{
  "n_layer": 10,
  "d_model": 256,
  "n_experts": 128,
  "experts_per_token": 4,
  "d_expert": 64,
  "d_shared_expert": 0,
  "activation": "tanh_gelu",
  "moe_layers": [0, 2, 4, 6, 8],
  "router_score": "sigmoid",
  "normalize_top_k": false,
  "routed_scale": 0.5,
  "balance_loss": 0.0019,
  "balance_bias": true,
  "router_cosine_scale": 20.0,
  "init_std_router": 0.013,
  "lr_router": 0.000523,
  "vocab_size": 12629,
  "norm": "rmsnorm",
  "norm_eps": 1e-06,
  "tie_embeddings": false,
  "optimizer": "muon_variant",
  "lr": 0.00745,
  "beta1": 0.93,
  "batch_tokens": 65536,
  "seq_len": 384,
  "train_tokens": 279300000,
  "steps": 4262,
  "dataset": "wikipedia_en"
}
Below are experts of layer 6 (counted from 0) of a mixture-of-experts language model. Rows are named router (the router's row for the expert), up (a neuron's input weights, with its number) and show model dimensions 0-255. Each number is 128 + 24 x the weight over its row's rms, rounded and kept within 0 to 255. Numbers have three digits each.
After each expert's rows: "mostly gets" lists some tokens that are sent to it at least half of the time. This comes from a sample of Wikipedia text that the model never trained on.

# expert 20
router:121177143133115124142157103141103156154118150175163114123126117166139128106104144131151123113108105129154119135131129134121115137101151152121148135167109132139152132082112204118142153162144136098156164129091114129088132179126133147112160127162116138117099145136079143142140141113138134139160139099124165129140160124136107114177122121151149098132108130062132089106135144151092129105160120104122093134135111173156153151111103144136123141148176108136143154096069084171109138125127093087176129123132126116129146145193135107126137142142106171104125126147106123095108125154091163149114112116116163143104125123173160119116149150134109092149148100135131134186153120116088112124125145144091134184112157105116120112149131145104171113150141082079173125109147134139175128148129118
up1:120126162119138121075127165100130147126174160105128135144127125115126136118123126160116120123123114120150140126080177149115112137120153106101123142148130142118133136125191139123141100154174126098154103082142114137150126135174113148121115138125128157118146125082101129098110148116136117111110147152120102120107131100059079135111143113159104097096082111112128133103121103107124111079137099186085095140156127135127120111130076134142132154133082124165108165095119138110119105162081111118063127106130146159155144216150126085116140166136135124102149140121113125107135124132149118100140105132095130165118088160163137096104124118108123152131181155126097120160126089099120145147110137163134138097118123157112146116109117150088122120132078161120129144096163143130136085129155107
mostly gets: "1", "2", " (age "

# expert 22
router:136145139086130125128103122170149147130137118155125131104168134154148127116133134146182154155100102159130123164134093106119135098103132122116172138122114096129176138078129139105113143138151128120141160119128143157082143117142150123148167114113125108129097143130107136175147140151158150169175130086150154120163169129130121113170095112141083077162110131082139115147152078158094102120152134146157107155151111154181113110136123138109133118146145076109097132152073107138178115095102076111104151105157079106111138159166138124099118149150103124156138150156107133129101157140097169147097083093112133138150089116145142144110121134146113152129153114121104095138100134115097116152149124105107153154137096123141119129119138152128145119109121118095150101089114119125186129151149086
up1:146151159067103111106111133137127160096177108136126142125165119123133062149109105127148121143106139118139073141131102093097154097092124095129091117122157160140147136116091110121120089129138130109143140104132137120103162105097131121183137113134116122104109115146154133139125134137142135144172090116135103109150118106140127124122188122107100153179125159111119105115101063143122119113187158153109156129145127177152142137142142139135129137124093099102100126123131119115133130128104181135124124152131121138115138137158123165113161130112107098143120107123103146107129067141100133152143021155103124138138100115105111097144137146159140162109165114149129140127092137098115100133190137151155148151134092112103116137086157144174145130146100123131094113122112138105143085116102123
mostly gets: " consist", "- Elevation: ", " | .", "1", "In ", "°S "

# expert 6
router:135128129082103145125134118108141133108141118145113131135139144142141153122116163109112157120125110177148118128105095140122094127110104130123187120150074081134150138109114112136107127154099111101155104117124112111126103165129153099130171133133138145121050106124148138135126142168144154107154137097132136174141110132176162104180106094133133141136100158074150089133134129137129161082143161109142110178126094143166133146142134130111125105180143092134110146148109148135151120112117128142118133082146139151127106095115112159166101158132127132105132159148094094134114114129082113118136148120145182127149124086146095100136129170128145121144167148131141091121137120151105093122195133130062162144117094152186124100117116132130150136100126108169127127131123132170183142142099099
up1:146164133141115142149142111169146147094091142130082137120140172112121100164132133133109088165114138122163155085131123101140101230112117136137151188148155086155104126125109114121168109128109180161131179120162112126121130126141115114124113112103134136121099116143131178153172118135151140122149103136168111132136151096117130143166121125124153108133098201102129081143151132113126134106125108085152130127097108126158121111121154134154147143132140122151129148156143106157162137139137159125133120113149122119133137146113098153134141101109103149135137113122131130139090113136108137120128159144120123128109151121152103117098088198124122119128123156164149092157113163131114136185123132100066165120146106116171112138120125157131163108170086104139130127067116139139080130155105128
mostly gets: " | GD | Pts", "L |", " % | ±% |", " Chevrolet", " | Qualification", "D | "

# expert 45
router:150156135119147136122166129128146169077163138172092122119133152156116163109080148134129136162161156122127134125139144142112139147093167144120175150145087127143164144111123135150161171158163111098138140134104121141070112144115134117092171148134120088143099109139109162109139137144090125114126111114148143120140168139107140090156102114126144103125110125077202131091096126125085126139149107147113161126121087129122144099144163103140140139171089114102116137124100144126162160130127109147142153125133131193094101132175077103149156127134122141105122144129057113121100127130083114115123116094122178130145159115132131138104105147136121103127142135099148061118114118131104122141178134101101180151118145165138158135139145129128115107116096132115164157117144146133135101134110102
up1:120126163151099124145144147121141109139120158161136131119186104168146123109106123109146123132132140115085166137095117131141147107092150115110170143119117135118150127110107133111106164118141105130149109113149123145095149111117161113106119131099126133119154104097092131131214111122146043124131144094126128128089151127156128153127086116128123154115157136119140110142155132183113149108106175146092118153100137081138116035120089118115084142140111147109086087125141154110112131111141120167129140120149143118112102137134103159153159093115092150126148153131130102121072141091136136140116097084114120142128175137119142115077158140167112100128135140115099107133099152150130145093153101131116162181131127110145114107121157092138149143142110160147106169158143110114083129135115145
mostly gets: " He", ", he", " he", " She", ", which", ", who"

# expert 72
router:139167135125148119123115145139146158140131172123151132124152144158139111135111126111145127149121098185119130153130093128108116129088159150145164112160115082127169123071187118135139162148106115084184143139134103146067144169129123100150148170130150125127088102147106144150135176137158112112168107111131137125167132121150122060179122117131157168124127139077131112092148088115129153135160090117098127147159126162128079120129105132108114129126151153104111146117086114113133138120117116169141133134139115126135123125156122139155111154145126122160166112128078113127087127143086162095121098101146162121143157102154078119123126131107152089124148114116160060146106132124145113087119176113105139151117125114097129106124127144097137079151139130137147127113164101133153113108106109
up0:105171129109101152122114077089106132152157145125119149104124154140139078172151141123115118132120139154124058127111112115145136117123127171098127105151150163103173142116054150162136149157086138124109129166143089104121159126121119107077142135159161139142112138151099071121099149138144156146164132168141151162170146104138124122121150116107120108136146127169140113086116091142161139117138142138088128178149093113039152140140163159142112142126130115125090145134107141141117073184103112086151145153119102148162144132123137140125177116126089147083139123124121088162117139123148172099153106128123105141160156141133150118131115129108158134130132138148139093095157118133182120134138133143106130132159099118128137112132130105115171144147125099125135119119115104128145120140118116
mostly gets: " r", "- Born: ", " career==", " was born", "==Career==", "- Education:"